Experts of a small language model.
Size: 12 layers, vocabulary 8192.
Experts: 12 experts in each of 11 layers, 896 PolyReLU neurons an expert.
Training: a variant of SOAP for the experts, 532M tokens, 4062 steps.
Below are experts of layer 8 (counted from 0) of a mixture-of-experts language model. Rows are named router (the router's row for the expert), up (a neuron's input weights, with its number), down (a neuron's output weights, with its number) and show model dimensions 112-167. Each number is 500 + 40 x the weight over its row's rms, rounded and kept within 0 to 999. Numbers have three digits each.
After each expert's rows: a language model's description of what the expert responds to. This comes from a sample of Wikipedia text that the model never trained on.

# expert 7
router:526521546484478561511476489565475479522482538546478524489522480463565543509527418432524517546424531522512545466452452519399523563524557564505405420501527507516465521552
up1:539498476504510570523478489549519498525447457489508511490512430561543488471509457432531431510492511469531498510432491501447533446524519495481477597497495564506524476493
down1:461477442545493423454484493563462428533519549526511470504449512590447521558512587472468453436511489463519511521474472476514511495488501533491469499480477418579485473542
up2:526507501460466444495471474499496482493495493504519501453482477466555504509498502580462510568563532614516515427569498421500492511474428457490509490445526464509559544463
down2:505463514473523499438510493528508477457531419447448566481508487492446488481475463516536471558456492426498469492543449472466471528456495478491513522435479543523477506458
up3:448501498544548515545494511513493502511475589502409445478590533503488432543519446466493486541527454463520474600514466509513498469412504514464542548484548505526437479484
down3:537473450500491526576495532478462520550490412425486526471531468572565523499515484469432518491450523573434487499481517512563469556535519534572488506450530544489470524473
up4:485432502475583529540568550502563466489452546515418562493481561475507517410491509517453484433482456498478560444523522461530466514417527438447467547476440533520501438507
down4:474544457576503448466459536480479556552480574522496505499453500548524585480568498489509492481508491502536444504517557546497539538492489486553519526516499507470463448514
up5:521564488533468554530538450551477457510474440500506470557534501419543461536542519530557462399503490464490463527570452478485551423440473390502509494458501432458467501531
down5:462545487488465534528513499508413511535522523481498463559518547493488525495501511457538536468471448449501483519383493461513507514533478541511538531512467475504495500508
up6:509537536479469487447567492477497464508478463516519543469507526511504576555470535547439509505475529528538540528454505486409537518604474511464502558472552525452463564435
down6:491527518402506560422581438509582502486470417594522475488456465484409439458565574448490471460502464491513465520491503512454443497380478487465476462517551569507547527409
What it handles: Statistics number openers

# expert 1
router:562473523509478497510557492509443475533488536509506532503445514524430496469527486411490559530533504525498517449463540535445540583572567550554500440526579465543521511506
up0:504482580443506499485516476542434491486498477458492525470491473511407523479425571509510506494496553547461453531534517505483514553515557485471442457461490548509481511525
down0:525478471538428539470498503556448556466551513477477519477506483493403487478472546443444532523515491463452563474444509496461592495546535522501524471488532557533488561415
up1:518509596439493470391569482490441484527483497410541528528482451490517532464511456509423511514550512503499546473517553538445505473525474508391484493497596472436493477513
down1:539491462492479554494527507522421532510486505518553529507460486504525493493454503547520512444511519490517450544478499472502484515610442492485494502508547537365540550496
up2:557515466449476445449437474515551485554471448567505491467543500543510461536457529477466552454473472459489490498460547499500443552520493539481488466513561562495481488470
down2:493455485572523500517531437511470527466550544514494447524551527494578477518488490509489467496515520424452484543503551510567481533445499477570566574445598465514509482473
up3:482499529460486535462547427510562448508476520517545494497514478527483521445493507453503532469459485495421512444489438477554418470465564489505461445505491565543506458515
down3:493501485533539539484555506476482529508524506487479531549515521453595481523504523432550472541506502475508490474491532476511475518468442461496545438467511572475497535479
up4:455510446525478489432474475431582530521529525490470538507530520464529531500436498510518493469513502438447516516543557526502481411504550519462425531519482466531495492472
down4:472557506485452489500509490502507583479498538488592473534546541482538499504466488458460471528471514441474533517502470511495502467463508512477526502502397418447452453459
up5:517461544486534529525556461493489508446453527469554482495505582563558502539545502570494474552574509478520507528500488462483484490563465577553485501464564458490499504564
down5:519498448485468441504466523510507519483563509513577539539522461491516561511503471476471529484503490450489512530494486486472365553538435447484529541479507522601519460453
What it handles: Foreign name fragments

# expert 3
router:509500464517453557523453459554509497535510525540473574440472528509486482394556468405490553507461508504478457472444510536473505559571536562566438449536521477544504508502
up1:557486550551468483428497473515512565530509463500477472473538492481551482469512536482494498498562450464460499441490459448543469499569481454476479475558508445493548447475
down1:464593602455513492548532496531569464595501529517485481458541505481453529514520390457500516490582542515396475496468522473527527480520496397490544525501527486496504499490
up2:519442453465481466538546498539481498518545413474490552495508545507503489467499488424573504478522520505522475492542423479496498571569508504501487519568445462451447492509
down2:514539573483429537499576524441529502488478528477470540418505463499466551547490498452480569466539535527475448424472506584514548471507500534447519571495491468573473537488
up3:404499460516484447503506496561415544444457485461510503564517422529539474430500541451430516537531515471461499450512566536573478551490451516455491513445486475525485482495
down3:530469475591476537435477498517493457477530439453484471526537451546485552487509418530469469483561519505508471489565517433452513445472508546438484443506507495521452530470
up4:506479468547475532528519591511525506483563454490423595523475491474434400500489491515425502507511492559465435501492531542514479447523487516466461537474550567442490537497
down4:551513546497462531547501479483425418507469503475493538510458586572427507563480557505466482570435433533575495500536576497545606498484422500520501435532547476527577533481
up5:452491556427520527499553513508485456538447554481471544533486513486477504537582448538517505452517532597607474565476464486563500498478520470484434453484464441522581428501
down5:491544542481450474478535458543522532479465559479465432512491555552508544534463487438540554608474555623543523487516491576511517425457516433503511515474534548483498528507
up6:546492466511484525482524514508458475453575461504543553557489416495496466537515608543377446453440457507506500555519455436516499428513402495404502439512523451493534455535
down6:495528472456483510494476465548476430452535618497531546485443460524488500486470527482522518517503436565509499488564471474539551474500541536453474451426557464505457552518
What it handles: Digits and number words

# expert 0
router:535502538529499550513511429549492524525520490527513547509452499501495548430525429466469488560492561549466474494480547509473474532580551488530451417550547496526494567483
up1:553547492434493501513551507486440458468537472537513427454511430589470537489469563514513530539511517538467491510504474430486432524471492525578522496492506600520445524547
down1:479534488442501463501575449439523536480522504525476425465526496501568596548451521442561517524598503483462500481531554425487513487499540567426502422482475457507493412527
up2:531503456529536494520477421436563496527487483597454524552527534435526492607514478494450531533418515500400546558483423533580477506503470561505476484512494536509481519421
down2:530557504494486553496395514484443533489417429533520496427429496458515476595489543470471482506491532505567492427502515466568446480481457476504428461516553496495555547506
up3:518458456508541516469506513506521510485515533468487497490475476541517590480538434482428439552472517459515435459528526532527512486474491529454506431569561462543552576524
down3:592483489515527515549473557471503506530433421488520474488540578530433458507481508465486500491553495555465481464517512490536505461453453592538490535527499500512483494430
up4:471502528586516469457530499488505510482549481493481460418440537485541516548457486519514505573526476473472590525514513482489578485521521562593521522542501551459541496508
down4:444476565519545497491525495524529517504539524544559527491493513485533536463471553483500496512459476457467458473523472454553525546544456614548580494471491527549613531449
up5:471497458502497460497478490503494529537526494506529481519515413455502497516489507455421511476529493528533518465577505492484518492565492521545490452468486544459432517487
down5:528456473599462534526527538594520475428508501478445463511483552524544513506463529481514436607507446508429485529470512509493495545529512513545540492469479478548476502514
up6:462517499474530546496431485534516457467487443522423531490475499554473489441473538480489469465554462517481562503491499520464495565522498447549463516497538482489487614416
down6:474477491507471488477506487533440545499436319542578496505500592531414530498559636487482477480424414531445457493508580443543469569543477499573539498494584499477473489500
What it handles: Space and word-initial prefixes

# expert 4
router:526430501521488501519471496489450474540532570519465496485505513524483511441448458391493562467447551534412473411487450492504567591532518570455418476553498511490501552523
up0:461498561471512514511559552406504507514520497504494530532459535459495511472431548468547519551433496485509513481492596524484478504513493493522498487482519540488497516466
down0:453498464428476480515521544489513540529499431480516508544501516468469428576483452448491482603521463473454520442464604558471532447473475524484501521524455536526454448495
up1:563452543471525469425530488438542496517525509501492480510435519510525559501458518458493529496607528436520514405535481418528575437534485515492527498464461506507476504512
down1:487534566511527501480531515503474478488494515512528484512454483469525538550490462427501476483498481521457473479485451495534523502470517460492520479509555498429478465481
up2:441502471497431561507489515483469474454422496616478539529464495538526476487477455550479450514427418480542507544539537517514455517485535504506472504538499497547459526531
down2:536529499421469477422499500494537513513514544526513470494595537522507515471576483548535563525544513449557518497418477477415519490555498489524420525547488511481485530524
up3:507425577546502500568473490490528512462497561473494517503479467517491531476482508486444506474446568582568533411541463490506528488502531551408476596491440566520439528395
down3:492500450560452484486540524527517476420517488496523492414480435453478540486495443456553500506435408509461511530511555521508553421434568568556432555446462538530477483525
up4:405495522499559465432570515504455487434578455592405527510578470541430525497504498438473554521476563487520441473543487527543507514519493496444495480416482531476528552510
down4:505491564502526490456465529518489515491499544574499521491500514511459501505511504472523581453495526522496553510498491467484513488435529512474490495494506502547493554572
up5:533530543510553458504511520501500526529483607532524545494569485479451492479485428465455515495486450573432472502537476536554596403472481527534508511442512511497515498482
down5:537477486559535510430513503466475529477501472485468491410447465432457446510491474443488447498548466545515582476456452480504514600480445519437513514504445475459456473512
What it handles: Compound name heads

# expert 9
router:518516510452449539485496497485545486547506559558472509495415528504506528466512471496450607525435492525476498496491494591479537560523558573529482442557527452540468543528
up1:510571562550505501558518502508459531511557487543483488419431492396478547520479454500493512450547466538489500494516564495450471539571498496496400539409525492472498567495
down1:492460517475493493477478593511490540495511452514549520580512522405505420486505503489531460459553563526494504514464465489496469478507434482515514467503524508497576510492
up2:560511493480508446446529511500562555510496471531518525497515440460526544458499408468539538527474478515482544449458463467552456497508506550430479529496543454467503531583
down2:536529509483482480490517525551531476532482516520493466479479458512517498486514470534535464597494517499521544465489481494537526497489489511437492520558541492507558514470
up3:504479482541506545452576519534577495531402470471503475531507448488448480562502535427528489503488505517458535505510560439540481561428446527533457573491516497544445461510
down3:507494488516529538523538519469521381477529486482511498535501473476522542434552522579378459549499394474493577499534521432486474496526571509459548498498550581568477478547
up4:512523553486452540503526525506590535566474461496504521485513529493451529487481500484546538558480472528467484560569443587565493464459561515485486511479497481535500560469
down4:469431472447455546535502581480534467465553409536493528517494514527522508561552465513503462490553555564443467489483450548575602493514483509581449472518497543554508465503
up5:524550547455463525477463506517562456467497499512477517528510478434494396504469546386510536574508516472459511538479496482466515543529475611506511478497502546532462516493
down5:496483610382518490521508518530536577544509509512477547463495529446517504519565622504510489526416462518484570534484554457534443548464550495546551528522484434464510448476
up6:402488477455522496507464501484515507503494558489585529458465545480492451436445603443479441470456549546454461513491461477538482494593552488454513490410537421514511551552
down6:512502574450506526483519491503445478514545510521508462542478555502518457528504909512452467496468503485551481580483497513521447478474538516508509556547541464545468530461
What it handles: Line breaks and headings

# expert 10
router:519565521490487587465517435539500526574453505543503558477484500462536529490536422447547566476485571549509445454476420513519552569538495516506517420531495551524540474563
up0:554509496510463528527580504557488472483479525497467503511550480542581485473550479474457568502536481546492577465532549450464558526525486492484452476432418503483537506537
down0:468466514485468561556431526540505495481493533463511445542499517534565500529557479477523570468495506514611486447545485506560538504558500445496532497443454508558460467568
up1:533511451494469544492562469538501541512601451466555489511509585484533488551458422514471539518504600435470517474518493491545537548485529522500450515489484534489398456549
down1:537550462542522519519492469431494470412441540463526531498382522481546516551501528521450553506461523452410491446509413458558609538493455502460523495481445481466439505529
up2:628554542489489513486511478501491588507491434522438522451444551525473479474537596456474551522514493470539478498535414518546553466534610502481464453501498541503511576576
down2:504565564466398531454436462464489559513528281531467487514527434472471529484476571512511506520448485497490577505544526504555538501486478476503489463481542517538449453499
up3:441451548515550492463436494515495461506499519571440475446474573460525478557441493532514504513493542485473477511561485440545578539492557448469510565495532496489520452532
down3:519512491446495422538486524448525485499501506517497492473448506483498408515515506508409465476482436543566584537466453464499540496440547504534494407459556452498537485472
up4:515491446397495489439466555514533521469456505503533475488414516586433471594475560536494522536574519568490469516432506512443502575467549498533510520526522553460486459547
down4:412500545475579437500505452608522491541431565472483465559534475482468386484472504457528465452503445474460509542488470469524567428545501503509460529504484456482458482481
up5:460491525507521536470511538515482481539480427587454451473498514532548447457555439520497454522485556494532453411569542512486536426482505536520481508520444507469496510513
down5:520528514490529542445557549544482522499387474493601514508427492495449541441467583495537523476524447478446542477553473482495518494542537507502475603486539479496471549470
What it handles: Asian name fragments

# expert 8
router:554501476476492560505456509538537466477478552525437481509428505491532495433562396446442499523456530495445529518480452512468547546599533551537439421550551475495491500548
up1:491450559504437527444540478590514420453458513508505422518543455485504520540483490560490538517460529543450524446467497486564504479455510444505507499509397499479517507557
down1:539469528520434519526480478521504441530518408508460488527554564511545511495488514523497517491508484467448461492460530590448517531539521409455531524509510472494558492468
up2:524482462562492490453567517425501428478485514531501517434540435470520566514556455460538478541476516439533550540484469491523557527490471464468505490454403559478529477484
down2:479515502493500482506486460521506502512487539509521525518446500504530442458466466522492571448511447495463489477520538465532522484477454449386423527439464453555528464529
up3:458484534518468578517427480545547437457511522470516517491513464518525449510452505508586549464426471410448551536473464502517446467599548510547486515579512555509479513551
down3:531464519512453517521506535461524447493451484559525477458506501510506543502494428507472421555504519568488528478536487473472477505541459527491582490445529521544518520530
up4:550482516454454472475505463565477466433496522491543511478494505510518486492562481522509537508568555508446569423499432502499508497583523508542558518549497459551534546472
down4:492510515458529477510478555413543515457531517532438492432479505480510525440494555574509490495545519453516508524495490492452471573597474458473478564454573518570482451485
up5:523482455457440494537449428424535468476540424578536524498557491489505508487521509494506475518441480493507431451558457498437549504535521562449432450541479513503549448472
down5:495517534506540478513543551456535528470442438500477472560491553504477541495509556499408511526585566553408457483495435473465544490515540541447492465518488467436504471496
up6:479537510552580536513532509461559443448507553489398448483580444463502508542460518535479554523452512544423571441481500528445530474540486473464500596522473555539503501522
down6:489464516460558508473449416466544473526571523496411598474518475497496490557476442417567454490490509467407441478448498464478483497509428553500382468520507428486430492463
What it handles: Occupations and institutions